{
  "n_layer": 9,
  "d_model": 256,
  "n_experts": 32,
  "experts_per_token": 2,
  "d_expert": 288,
  "d_shared_expert": 256,
  "activation": "tanh_gelu",
  "moe_layers": [0, 2, 4, 6, 8],
  "router_score": "softmax",
  "normalize_top_k": true,
  "routed_scale": 1.0,
  "balance_loss": 0.008,
  "balance_bias": false,
  "router_noise": 0.1,
  "router_bias": true,
  "shared_expert_gate": true,
  "init_std_router": 0.0097,
  "lr_router": 0.000547,
  "n_head": 4,
  "n_kv_head": 4,
  "head_dim": 64,
  "vocab_size": 2048,
  "norm": "layernorm",
  "norm_place": "pre",
  "norm_eps": 1e-05,
  "positions": "learned",
  "qk_norm": false,
  "attn_scale": 0.125,
  "tie_embeddings": true,
  "parallel_block": false,
  "init": "trunc",
  "init_std_qkv": 0.0391,
  "init_std_o": 0.0,
  "init_std_up": 0.0391,
  "init_std_down": 0.0,
  "optimizer": "ademamix",
  "lr": 0.000463,
  "beta1": 0.9,
  "weight_decay": 0.43,
  "lr_head": 0.00952,
  "grad_clip": 1.0,
  "warmup_steps": 214,
  "schedule": "wsd",
  "decay_fraction": 0.725,
  "decay_shape": "cos",
  "final_lr_fraction": 0.0,
  "batch_tokens": 131072,
  "seq_len": 512,
  "doc_mask": true,
  "train_tokens": 736300000,
  "steps": 5618,
  "dataset": "wikipedia_en"
}
Below are experts of layer 2 (counted from 0) of a mixture-of-experts language model. Rows are named router (the router's row for the expert), up (a neuron's input weights, with its number), down (a neuron's output weights, with its number) and show model dimensions 0-255. Each number is 500 + 40 x the weight over its row's rms, rounded and kept within 0 to 999. Numbers have three digits each.
After each expert's rows: a language model's description of what the expert responds to; "comes after" lists some tokens at least twice as common just before its tokens as in all text. This comes from a sample of Wikipedia text that the model never trained on. Tokens count by the router's weight.

# expert 27
router:480503496469480464468464576573488517486538522496451532485433508478474460492461568471517584480475507524487489496483457535504510454499560571510462469551551463480515426582583415459548576515454538448566566602489477502521532436506465473431548513519468506521516450503532503496524415432459497511507516430552509507448514444498480482461524514455525521494459476429447488538526626593429504465478491522475569572476469468554473530528495468495585450487437504490535552462512588515544508545496490569502541539468542503458459519462512550515496519464565488543561529487524399457526437558487451530537442463528483532491501494460482483502488428549524494488593456510510501545507504513472447487465516528512538479549530506572534481535505476468522489511548556524425495517530486450532492513485485
up1:493537467568472544489456520504568546509530445490519596500485392537450482513499509548519475431507487564580485563438478480488475544515463481513469424489479521473541463462516491525515464499488467509534424543521508537516489496585482489468444473586487502531511543464542504619485431474530473469492519421498498519519494425527484497493553462559495461531516497539504483510523490520463503561520534492562565553440551451496486537563502494504537539592481497475454476507488456557521516478521480535461498504609413519490519510497509522457498524458524455489499525430466458577441548543457535461406525432512497523437522516476497481430502507562482462515498551520460502518447538563495513497511486421457511564507506479516487482517512587569535490537421427553514433613501489481508462528550463
down1:455482482484540456524549537489486573518530525489579482507519501519514494490399578565519529497415514492506564475566453556530496456498512472495515482558468447499514537475560450522481579480509491540530488527453424496518491494526497476507514486461495468476460463568504482453511371443503469485519554521587521486475529443483528437556421477487471492557451505518503430478546490510469453497467491535511539439455446530478522488597497489512475471578535504518467456529510540516491565505460443518561474547541469523442477529482498511498515449526495472470487488510535517495437551449393438502495577427543600517516498468528472546481611455530444499456563520511562492486509457503548483471487533442544556494483637511434504505501479455537440454518461512497515466538532494561547530488483523
Digit tokens in years, coordinates, statistics and tables, such as 196-7, 1973–7-4, 79.728-33, 33.75-000.
comes after: ".", " 199", " 198", ",", "20", "–"

# expert 17
router:443528466524477557579469543449469544448491522510429476498507479527518524512461463516505534530453515557520491529480461543531502463519470540532536480467536525530510602465532480399480485545519501556393492498531480428445531485465483577549539481561457549518445429456557449446546507474488503450489485539494435561498498453399522472500494554525529484419468442505456508495459548504516537455490491479572420488485502499495527508520423471484481580496496486469506581461495447468498529486442581478421436548464476521514483455482507475496502480472514531520516521471497530458515556520493453464559468557494498519572549469446487463600511505475497496503528524524590548484508444498536600499540555528484501486489491513466503518447497495431559510379428497510571538553550450477503545520478524
up1:497465542517495489501550457492540457481480433466537485526555555502556482480518545489513495483501472494441471496462541479474459507424463516490485605499563493502466487508495471542571476406455504512469491478486516503532455437473472502468543519520551426575463512561546470556501469495539611495485538471496522440490480572490536537444491570515523534461485479529418506452541462514520445490481493533546504523544536530512512453505554562469483461512458510529532460552451438519486464446476470483487461515515439508524455581546542542487505610525430521484533493462484455492499483512395507513445460512575522461471515496598461526539462499449517545560378517498467578526487533535548504477471517450565604508422459521551518539511480483521567539414531491574498482464507553512455493490510452
down1:508495476486427428512419484475555487468564554494465543515596486533523465510511544489499494468455529461477523511438553448545481549562528436507504449451487481492523524486421447498514634503434499481469603457526491582532463481529474494483480443539509474439464553476517542553454566477485522516517491466443521489548545501544581475554473519453411455545567553545561499534567537493475499504484538529503517509490450537515523530518556481469480519487504501545561457472480497501473449496463533447517497470509516493498532559477552502528541483530444450551463499511503468481508506461570516428394510496487459532548472518532540510422530580473466448488500558506482518465510535518453493475510433455484557505496500451472561409576436534574511479489522465470542492463563525457509490509456402
Measurement units and m/M pieces in tables and infoboxes, such as m, km, pm, FM, plus blank table cells and ^{ exponents.
comes after: " |", "|", " (", "-", " a", " 1"

# expert 16
router:447509556460571562481455514560434494546447479515514517512520471524516529508506459504509456497475493464466476470553506546517496450523500443454566543499383485520487571496460537489485465442486508486553556513511476576454476487451519456485448531520540492555461520467441494527529492506604455505519472507490521473473526496452551541551497548473525554575417566419534547465526530484536558495519547534504508548522496417562481504516510412503509535478488494513413429500491442498502613541436534557565471523477429544568526485506528526521478432419544479581466505460519535501461512425475454471504474439516450502488484556493473477536553586498477548518578488523530448566458486474507502482435538490458459480524496479527534459501557490413514508506525505434433502495531434476560489496491492
up0:457491525587469520470453500492474448420562488473478539482480490452523471501505493526519552441560477524461548600487565440500503474513469537512504510498532520560441572558519436479566475516492496550530472476469535496574517489458498575494586523507624497432482468495502474556435531532486469531486554354505538501458529449474516463459434506540527471498531451553393487512507546478492482461492462439516532511475523530496554513471510459512478465456556437495502454541506491497437463424542520506502561483560572475515513564490442488528461483441573567529456482530538504524476518512455508473503552521485476518485484509478472582548457539464494477494471511491502468414510477519515573484448417503515455514538484426443501594469474489565563506460436502454492538505457476493479513531477517
down0:554415517545549413494441561511583511478495525497491578473497456478499495486565508508475479483479487541530515497426526528438504508485481483538465457516454509464489504515526522550484543572496441436511495512496531395512461429512536434521523516551503498461546548505419491557526458453524451525553432486474435489453493461554484527498556479443491511524500503483567484441534471513412525475495507510509500530561603518448537563566478472494446526458529540492495489524456460406503507593464487478434485481456515467527564469531509507456502473492550527489526458483549493572494488579493570444523598412543543400543458550521511496480457507393473490471488462504520509639469486472500473523461479534456444493513455513533516522526530504456480501512532517521528522532534531539459498503520555
Single letters inside acronyms, codes and odd spellings, e.g. LS-D, NE-D, LONE-O-S, USA-204, www.e-os.
comes after: " (", "\n", " \"", "S", "E", "I"

# expert 3
router:494427419522452449440488498514541487551545452516541498510581498490472540508461513512542456493525489491482452501456491552522533531533512518574562464464463534457445480410527548418587433540497568451471546521589461513488450550499451524530479566471468517527543520531528483463457469609526535547478532446469453454495504477464479519518559469520471456533514435522508448481489501464544537456496575425476511509522480564509489526489443515550506532516466521515508519554511451484587501462463556452477493496579459512458515427599442520460520478496444453468516518477564522507492445511420467541522429537456474448491504546457525477509442540525514510480507553502541532419551589492454499529500439508454577487535527477489516527542456468520511513480481435510475434597537504474544530498471476
up0:552539538539526517457486510509517530505478464489468515459551423592470464487448510412545590418558471572495390492454517481481445433528488465527462490462477525562508487509405533476457488535446545477572538484466494500465553540537524529488504511440544503538493482466491518510501469562462459512484537501516428489523530456504482499506498533532450581450562457482532532528441518471488476519508441513538489489477413474483450448533550458474567509529466503502531500497473544529471539503489445536541542452455511517511512640509518478512539509507483492499445535538505525466499503536574508537502457431474588575534523502514493569518495514481528469489501432506511473532463481570469639572521555477537508445542473480409554506447551471584468500554462502525448487543478506488491434501489489
down0:512496489527458463541500541490530551393479505475531503540507500440513461552401500487483442534549466447493454505503565511487450501536495404502522540497539483433519534581503493435496505550569469511481525572479500490513550488455468522466524540499494529551600556495553542477500504501521494497491407501522465539543544507478515466474587476490522485461516582495556583449534473536501557532404511471507481475481427478488499504515485488484476548460477534478524466453475472534485501509481511492571417449488523542497498446467508529434462485470473515586505506441514461552500420499461521490576590595472542491539491506515502545549550464493537477459487407500473443500553508537482481405493550477460500480473562484391444508480478459529512589475513562568489508498534508458451466441524549
Capitalized word openings and sentence-initial articles, such as A, The, In, Pro(tocol), Mar(lins), plus ro inside names like Pietro, Trojan.
comes after: ".", "-", " the", ",", ":", " of"

# expert 1
router:505512519438596497439442477561497506462441497501518569560465504513489560481530486548549415475500482506509550567474524502470480493436463499472558471527522439493518502451523483559540520492494529445431553446536504513492497514416495470531501461556503516475445426472437618506494559558551517470536547488499514542529502507542460495577530440422475530488510480461460487513522502499406477487464467561478540474503483499475471405501505491520455511528519548460588492499527495545466557468599432487509522575520437430448541538550541568529477489505543516446501503476512518521457500584550577440431548576542481515466517431505476484504543536520495454514469476468545493533539530492435477483479527489521513504486460538512449487423431501563560510527553582553507511550550546512471525482506487
up1:475583480529531610527574489484545508475478450440520444498542504509597462472469421454530481463547467499514478487544466558466477546511523477467490538504450484438436491530528447543495554487505498470528481493357470525485514550510519469519577493485504554504528470485482533519421484500483506540542503461518598452494591441553520537455524531520527396504508453493514462514481428489502582551500542530531478530465497514532580594463458501521541452573544523533444512538544404518463514507518517436531489508491500476521486478418516504496565513591545486559524539468525482435543532473420529499515527480503513550503528491488488472513429491535547496458489459492523506442480549546505510502498409496521452495578576499519510498492474532520524454495441472527534520574533445510552522453541512
down1:482606509538448484417507489507479523497441429501507520526501542518578474486485560565543473523535486465507464432496503513466449508453552440517588443448520547497444475431471481550483499540541449480491454550528469493525538457483529532468525451485510547486495515484474482477538549529466554461513459509541508471480514541498530427541476517568526552419518493525556516486578508513488532560485495528460443512481451528516533407550457447505500434470491551476544497494506456427545532510516552511509501484545475537549473533540531409596550463577433531540511499469521497517404470504577545506506493483445445439546474543461468433526534446478446480580424418526497513473522508499574567471514534450477470544467466512577453559531505571491513482502509497438462467531480480545519501520434514
Pipe characters dividing cells in wiki tables, plus heading markers like ==, === and semicolons in lists, e.g. | Year | Apps.
comes after: "\n", " ", " 0", ")", " 1", "%"

# expert 15
router:501522437466493537407483523515562607458484520499512500521510453456516472496550507502420452415504473543502523502538494539521396492528465463536554470479495481496567444500478556520454491539478562496563418467488556490558523502546506503518461514456500481508628545502547492567496523504519529533570490493492479521491454526458454421505485446441464546468476539533447437427558471537502501449504506496448550465495408488539557498478460461498507455426467483523538502508431569551524455523575532511524508534456482464437524514511508513512528519541464578507505580622508380500560497502489454504550534455547547532552493503506405546504543504506436449494479471455437536489498495517529550543494467472526554492480515455501530479470513511475474506560554457487485469471489531454481529501548471
up0:443479488433501511549431522515554426492440469456555522498453515506459504505555410518490497538472480479509464569519540489584445487538474513492516506505570482536473516623546453541432577497506478566493479454508500566569442464507552460488505385526569485500461508540486542473491464505477466468472491516493535516506552507507469488481495509513496506500499503523368519477552504480552485526417533515491474586446524488463529498499581584540536489486517507496445536502540523503447490464428491493454498463489502538482463440515496543501467505560558460498378543519512577625513488535520527432467463562464465529470527550492477495515508485509503499496531453508535526528524505531456491514524554454458568447438524441456519495543554502488501531439444543526528502530426502576529557535532500
down0:442453502520465434543518455468569529463473572488447540487432578466454467508499522481507478420443515452571499558495440493510512527572536497492539532472588547517538584476503533569479507511518493504531520474491587498490541497492518546484495517485512532541429421540527551499457414480441527521445495478530532453562532472506551502519416454468556452508500506490475512526512504458541492512570500470513509482511422453481432543481503491504497462528465523572535589523537495468490439459476508487516448511468517493462482499476436525526519475502550532549451467503524562456428472432438468482485531562508528482505514455505510505530475478514546477529569481503541414572564553520552446573488464515488512485450512489605546440407437471477443539422519435538548477455571472464512518491510495
Conjunctions, auxiliaries, pronouns and relative words in running prose, such as and, was, is, that, which, he, plus -ly.
comes after: ",", "s", " It", " it", " which", " that"

# expert 18
router:476443458468585623486545506522446526501473523511500462461482445509404567494484485408598472456524503508557501484498483475522475565563406499516430535467489516450486530480525461497457450454476476557499507512469517524465537499529510516560554547543575455535514506494534595582488442537462548531500489540484475469476534549543534509537521488551492499579519516492501527482507471526537525454478471428530542490525495560423457464450459513490464521506492519518519504555516516516523508467495464536434513474523450536516433496463472495549495477459569504467500468507516419566526508544478508450527498485424495443532516484483551400465575463459498530473499575455443535446464512504500628508454463538511470457476488439491479557534513489484512568470480562458500508451501435475540546489595464
up0:537506449548469507528537505488505493575501502463442581572430509448559486416492536559476466531558481454497498483527497495433476570490518521521559517535481518422484489492450494452430541554455518492530462488532473526539545519485503512483445506569532455479500561504423472503435531535528499501457499475497523505441525544529503432517446514474496527488540516501487373429485483467487450462470438459508451457456608464439490543572559465530494506507526514446504480498565573506466444496474491515535509537427542484441485477531555542513547556503552510560487616471487468501495493538495536498565568458499489462492546470440490439535500494508490499523490472530498527471521528495543513528440546433510546453465505481453468422517515413475507580531460510538542521553405432510488498450422548
down0:483555497477479450530527463547499443496504529538491513502498483488511572498462477512514494561458502497522459455420544520518475516471523468462475546443482473518486454456542491585538548507549520512490543421532543471505479496541483461453466525435491502481543456495498558458433535477485483506445537560475500556498467503521515540567424536442533562519481452558493529550469480533432391515528573474452460468503468480531500503475544461574523470475499476516515538458514480553530490467395566471478493461541458516565559539485542502448491542453527589516507459517509521493445489510530527491540500550499542414458536519530581590509511499514553532458493531433498460481506532491570503405425475474526492486477590464469447557488584502462506545479489472427407566398465506496469565478520557
Opening fragments of ordinary lowercase words after articles or verbs, such as imp-lementation, occ-asionally, tri-al, s-ust-ainable.
comes after: " the", " and", " a", " to", " was", "ly"

# expert 29
router:511442471527536493445561457452544553453557541502469545507450571461482575510589487516575447461488502490440485515532542458443464508549490501509553458445532515496483449479542470475553509502454509544528503443480545462480444494533500457493581467437502543452508487600519598458454557432455545535475491461470479495434470484507516542504486434534514414481562528465558522484625501507527460457494461536511569493539439534546541529555501554487535427551446469462541490429523570558492478493550503507487510482466464446517466457501496502475470557573481568556469542535581542525440497461413462450434531486496433503510507473510521525523528496458478510522495505465513464518496509515504488495545535505516569520441494475465463458522516484543472461433472489535521550476478477566452456444559502
up0:476487422465493524519494490512461480471512444505526510533544492473599390507556483440462505489456544492498508589386488533601473480419479553510440471521467528489443569536521532579453491462483522534541454481474455487561509534556537533494528529571458452497480542466424564487476424563520434566500556464547483522496528447518501506500543502517484509539475527511463574496523497446563502589453528533478521480518542500481511420461636497499468415442506502499491491497472480456537463526498517479560487559561451463476520548484428527542486467451464482510453508496459476535582499535501510479510522518508510537490461462483470567540477456508539445566514543446524541451545476517551447513493455512543554479491540481484493548536476482510530535426445536446482476534513556469479528549530517
down0:451491484491496454488550467539521548469521517500527449472440497536516359505444499499517524483383471488485522495505519495572521509519485428456545488530512491464473482507508520423538476494434507581488485566463519535524476546534498489476491443435470455540502420498476537486512426550532542437496482518516464564523539519477478539531428558519518542505487521496539471546526559509521560444541478492449495454507533522552558498498503500480523583507485497550457463475520498476508485452506510497468498420449534409496560472534539591446528472536496580543499555558466520606408533612491503458587492497503494546540485562503515429448486525528497487439525491470497541515494463492424516429524553529550513460485505454470480448477503511516522567462537599515568490474479494500416479546484492
Determiners and to after prepositions or verbs, such as the, a, an, his, their, first, as in led the, as a.
comes after: " of", " in", " to", " for", " with", " as"

# expert 31
router:535539528515560460508471482547459474419455517483479557493467559604515479498428516521480551483519517494449480517550511514506541563560475547470526525538498540475518583547539478408486527441431547555481472450500598520454496525479504571503449545424512532448570468479468512455442488489543513460522572465514481556493502459542468523524472541525570403584447521516504522422541513512565479466552453482517483530517530500505474543510546455484532492515484520447493549447529568448554510554520506512462504464462489531542474437447490520498562503514483527482489499475471539486454516555473475481528504497488434414452530513470573456548470467546485520556488514526483501510455452496468462519467542533463473444557524436486434485466454516474481580480471522446422475417500422557562589520502521
up1:492520586474479492476531516526476550523512514559452435549536569567583488439440497464565460505581433532493493411480529590474451551542447489506483495497489410522518414542476491533435490475455465523508528488456513531556451479535576453511518455457471536480475439510574480562419487590457493539513487539489523505481498477462550555470492480517478525445518462518519462500406519451518500466440498492470508465516464508534539534570484503478465484488532527486484494499511491541549521499526489458539545482519461510529466481462482493534581511507496428531548527500548534530514506468500495542448559458519474539448412479417497528452468475390500572513515505494490563556497534528499525538512396528547505473534497513554531445432474460594472496543438485526471544572536545458447465511534529
down1:466447433582361481416510552449492519522511414503537516482482479465458493496548453431514517483451464469508548515499505516498448486543500501468513501487476485473493516506499492549489442490486467523503465517505544522552552462508478472516550477539565511534550424522516551511529481432483499447517534614530489466471481513450495533545543534474480505557517469494499522439524506494502572559492489422544473495499479560498520495447449523486529540606477515585491513516565576533487557542440478563460448488397519602447527471487437491515567491439521559511529477532471562501502513522503529480424472531490480471474455458485522485546475535548456507447505540586451437490503539524553491521550489481443528595398446443485581475469498539533486454438508465532560467493503493498526496507492509
Digits and small numbers in statistics tables, coordinates and scores, often between pipes, e.g. 3+1, 0.5, 2000–01.
comes after: " |", "–", ";", ".", " 4", " ("

# expert 30
router:479558440551500517488508443584491527538493459506478463469536493452504498505552477522506445556439517486562464526517570439515571475509472559494509530555456446490527524460545530523516480482550513441434514507474432537479539531544469439525477518485448536537466471517441508523582465570447572559516404509518529484555584430488546524509522505552491424562490446531510408475526473546488541545506495475541453490496493497446549522517490554488499528530495469553494515498487450498520513398471554384510542491504390493505486503531510483507528569570548521435547516537526539564514484442554494451588477450478484467456473459540509516544472508465446509467412535475500521534464513493557497477490462524508502445558525461518406485515435440467505512470477527467537532457422519507532489464445481
up0:600538470517499610504485517453518512544547490517434520448478503522500499458472493519495489496515475490542556578472571551534430494624499561533476556485528440528614563535423493502559513468506497533443509510484476536524487487535596572467494483515505506492497523488544546540432491515521425523511514486519511483456392536447489479476461477461493601475497533578458534543474463490520527493445514553430483535482536477508437502540504494483438547510524497475499426543493513522506515446458540490435463628484487493535572525540495449528520499446539514518510523488542495496515410545510486498462457521573546436499523506457494521549464484481454539483505539429520577511540433524480493500442499467449469540487475441546469444502526477452518559479504521467494523473438494472447561441505529
down0:428528461435491541486506520483531446518522491503544471501524504494526433498552520481525450464564463491470513426412482494505596476427507502517495480504549507527506438475460460409508568492516548499548520463488544453454473471532507454511460452487484445471460471509508461482426580469510531562496460553528517440485446468481520510460511494592484505557435439463504517560474517567440494409483442507532518531486521482546586474532516571514482513457467566438484490480509507460492458531490504514472540526497548462529534497553549502481551575505417566508575495506505477506468443445518549434549510516471500506572455608490453528449513547451515474480516535570553517529474558474444518529513479517539463492450478495383533541498556533544467501540508444532584444515491520558519480540565533
Stem or opening pieces of common words, often in the middle, such as n-orm-al, up-gr-aded, re-form, l-ines, play.
comes after: " the", " to", " a", " and", " n", " was"

# expert 26
router:517507484565540487519484522501513515556451504483522453454492555518522593503523453492448525489536502537496467428505445476522403527602468497508571532448392562529481473499467499528437472441524460528535528484472555506514489425504576581528434498504586479596440490447563522536479486583516491462500490525480529431461538455464543477482552536505587454486500502494431471556455477460501505481533512504502428524542507531486478481510457606465439527570492559517532471469553464499545553478502511463458520461477453474483503477461602487581460526570484453486503454467411475543483513459490573448453486574507463582539510544505487459457524575518454501497483506517506555492473526532457448555464484526468490494509475516507552551528487515450551476459474502499464467455506479552524502498536480
up0:459530474502463551460468463452507375448513530511485494491582537507539506553489456458592413531486473451450536490487525473458431437476517486528497451472494422451416542485515542467539542492493579540509518465475473519497453453446474559492554462548578516515532482508539531529504500503560448438503490497504505509540490538541505543487480515474574509543515510510452506539504493500484442460414527575530505521496518429478543503441502524500560522508603471497534559555387522487495502503462521432467428535550465459428498572476487466457522454448499505496479544533519519583543547522486553488524496489568491514510467434452465477545511454501518446476449500504539528435515536491506488500519427488497513481431508473503510574433527591497556530494465539501483486548444595546521585491493507
down0:459537491471555587561471520445509459504450465478506497503506512542503558541470455539468455480481461442486499481492527463459475417566500473425495469467478504493520572524515560500518466505495458501580485461421535452477558501479483531490389460452509481520439555488499500476489517508549482465426494493484461521484527473477480508533476460517533548553523496497462528522519399491509397487512600549490550471509473489520440497450497528494469485523535466513525533558554562485495466470468449510556434515461471484459469595507420536536527474534504527513487458557481506545409518485463508534509541582442477476519467524569557424477446485503562541543529445513488541505531483487515546449511455534471502471584504504541421502521583506459479482580497499577459608603572508511509509478486521
First piece of a word after a space, usually one or two consonants like s, B, G, d, Th, as in s-earches, d-ate.
comes after: " the", " a", ",", " and", " of", " to"

# expert 10
router:531460490480464515429463451555462482442472485482502571474502481536530580507576489418565531551493471472478542496563504489552524496493412582513386530457521543492476492560477464566476507470545506485501492459492512503498563483514503489519475465462452577499526494487451526510484467444581509467472506447438525508411459456607509536411509493484526466582474489485474525435494450530489558562468526440478553485497523497554496482471537495525526479483458546481570572536540511559473503521488556516553530529528475546450468480487494403540462553484532428499497474508508471504537466509562447535501484492414484591487485520474481475523457478480488490489546538563473498505510585468543485570572495540473453478522533489468595508497547470518405441449474513451440529522517528531557536469531487
up1:520543454477513534557476527489558524503523504505529527490565515395561477497545376446524441373530501501512479488498511517481468479510476508546592498502514474536571488536563506481453572552432497529430493428394501542520485495522548486529516542479576554448523493463540501457478502581468465547575419552474533515563491479449507485500563526466479530524489526527457509467497510440592541517457550522510452500478472512503426533493476535460420529451521510531426496508545468470506543466444493442453527472476504518560538550482505513575486425546507507503408611541550528528555542536456554459535480509521460492470456555489496518561502488425513474511530448448495520447467454507456512464502457520490507543477519499534508517545490495507550461458512472507482506481447488524518439534446472
down1:460489461539514458562580494495507513467490421458500470539526534474491486473513587546569470491473483531531445421551583508475483408504535448552493436460528527519447454500570487463496439544514491497533521541522516528490489519493494487484480470496473530503417500506465511488472456524412491538459568601545516527564493526455556534422478381466511565458555500468512477544496496448492481446531480479451461494488479490475513520544495478510478493477566523540490501555495467509464506472448450502478554518575476538487609464527479494536467480493550465513536500497494507470532497472548563498540431531558531517514557524396552529521415509440557468442395528505502505457536475583477534490503621540492515437482475540532504476544470508509566495488468556455464504523419465457494466475498511
Day numbers, month names and year pieces in dates, often after "On" or a pipe, e.g. 1 September 1944, 19-22, 197-7.
comes after: " |", "|", " in", ";", " (", ","

# expert 19
router:496480500571494488469479433498498541536436496476476514508510444530584500473492451508535505543506527378516457556457553466497524512532478450431523500351505498547454543504527499492444457547464486539498469491476511455546512511462476470466559441497528515474563486520522546506424507532557485497513416511460437494479566600501572550511447479486465476502489546521489526470545536454526469489513548607496442499517508552468531549532504579516486537569509526534483575540442436521497476469478537474435540493519524547576498446557537449516465528620533456519470468452493504581465513540463488458474481497473486470489525490530488494462519569479540514551491489482475570432512564563449531494530531519458468481556517539544553544502461466503475529517435473431434456490480467511539460488556465
up0:517483515490509466538498501512592455435554475531475485480459566508410522507528399485521499393480520497571461492503497530516498531573542540540503502452493497510500456530499494496598500414540532482471565520407510489531503434450517478562426477543498498442524600504475465432527464427553508445550501494480492463510476493489512541514457554446482477467529508562480508519550459588527539460483484480455516493445491478456453457466553500462449505467522522443468518503576515484514506486537550498532450473603591506449497520521508493541554420532508496453413528561475441492497568518525451501567553515473545478493484423488456565494514499505484531541525518459509478489556429433518537478551536443546481524502469556498468532547372493522525474496509514474483478476438517507490511480498440
down0:462547491520508515537489519501566487500450515488504465519545474547494559496466533529488509563438514506524477568600433557451588582515488492396491457552492530535552484409479449500501446466489558568519511494480487471510458623506489526469480581483543515563424549508511456521530473466527551513521545424578481547527499440502444527554488490468495506499506495459474541488469521470456505435494474498528453561508502526515472518488535506479501461524459522511524558532438568500470534592475444484435534523488530532539398544480499494428491457480541477470497500504462489478468512450497556592468544487486535515460533551581419517477468430510514461452512463460492457431458528473451522574457528500420465512503481488478522513428570483416490539464546547495491511527457550466470492496506444
First letter or two of a word starting with a space, often capitals in names and titles, e.g. Grand P-rix, J-ulian, Pl-antae.
comes after: " |", " the", "-", ",", ":", " of"

# expert 9
router:464511447488498524474515504512526534466453475472480431488478433466496546484544546570477551452516500553498485543416560568465500457439496475513454481526507410449470454516505544535482509498465534473468434547535458453529530477466505461482465485520507487495454457526586434438495542549489463558483450491490537530531521567546510444527471521491492466484448502492538519458447471449529535550483557546471524382486535496497595484525510539499433495486543515469418507533493493589445530505481605518493542572450606483481479428465468499435477547530485439480539562504452507501496457496521454522498486492423454430502515510443484508517439473513525551554500463547556567500495496539573533504555487432462480500547512461517533529458481560575522463506477456484482496501543581489453470531602529
up1:494528429505604565520485581476510502591525450495482556540523550511460521532437511553578504495548421539495484390498539547452507497557567479417445558494484460493458601493556491537524466477447546522533543496509525493533493543556482499478505492403458560507533547478527550564522524533575466483483542526487457493487488546583513484430464510485472504513507501479513494481529452444520435543499494457530435533475475501529490472506457448516508479513482444542515489494485523478524486482512552486459525538546493470456486544462502471495518452448564485515449423455507407521505557442498526458527510513502567546487503401508473527424564507478535480534466486458473448465522521506497529477518497438471491559480500519567575493557558498498463533539519515555442493476460520491517420380487431
down1:459509376548498554495585546425432405485531445479447453495515554490534457499535517457493439458529465574498494484538504458500521485511479514558565521493532572505546521553459496489566447506513535443529498440448488474504532471483463503507588508463510506518615496504491489552513513442485620543463463563479502511537507516483468478602489501434486446524480554472530484507504548562505507483500505419514471511504518478496500560505476401495534514473509489550484507504485553478518571588553478558502470567557502491478475487493441481512500508463432566458509515532483453467441466491479480461474481456493420536440493523487491438545570523501425502530504442485419428527484516502463521428543549519469502496478527516436508553483457523465459494473571444528558529517526496520494581522522542
Punctuation: periods, hyphens at line-start list items, en dashes in year ranges, opening parentheses and quotes, heading equals signs.
comes after: "\n", "1", " 0", " 1", "3", " 2"

# expert 7
router:507478585536568526449507499510499478522505514501542491492480555499564535491451551435528518499444514504492442488487515541482468465589560463445495553582441537531529493459446508480420542555493440521508450487396558499511488522474509541470442484475470498494519482547463483498499523473523459489448517521494512482500473481516526524537539500400535493444497529555496592433517605449516590410515506451495461522490487503482554513513413494446550544498515494476539494543505470468434489485509421553452478511584523497456510526504431529463514490469430497461521488470496423531448463522461555547554428438539493475551494517462483555472454491502513446536532459513573508512488509507503476467565533519476487478468599584529504470509542482387473521413495490569493486507506477504516451596447502
up1:470526473613506453514457583426546484517484475477496483482516515473468468501470530551534524554473520481462454451567516512507438486467474476449536521477520429445447532544514471487465549503521525471490447529577480496503487453492572555450496512493483522463539515479440576541454534527484522436441466514533520547482523585486490493491441447470529564532493527501459514493547493526529401506376538468492540493583542497518460492490456501492425506514483496534439538481492510457549573445513516546500531545479561470484465457524514492501526427549523592539535571516434488485500503531551476514522477522464499558485560558492438468443472491525500543427550489467484537540522480502548453596476579545495559495535517500469467401566521411492506552520451490486463558568527466574517512467479489
down1:525463458467486517478522447502547467490518502484555445484551493502425461506466512497512481481521471509471543454494502521528509503551525572518502464494538477509501500510523478531487523443559474525400534544552544465521547517518558478591446552559440502522497525527620462422451510465473460575569466579589435533531409472437438540401491479514574495591489477442531470563478496512522427576464429534577499411445506471556492544509455482511445523519461492504484516486485526450518473513477460540513498505429464554565463484442512510530466521456447487537496465523486472456552522445541475503501453491523472530538500493581458478533474413498508508498484467486442493452456558523490493519488470552514531440524522567524534523488503507589474533593490525496524511478559518469470520436492517
Line breaks ending table rows, infobox lines and headings; also name-final pieces like i, io, ia, ino, e.g. Keiich-i, Ontar-io.
comes after: "\n", " |", ".", ")", "==", " ="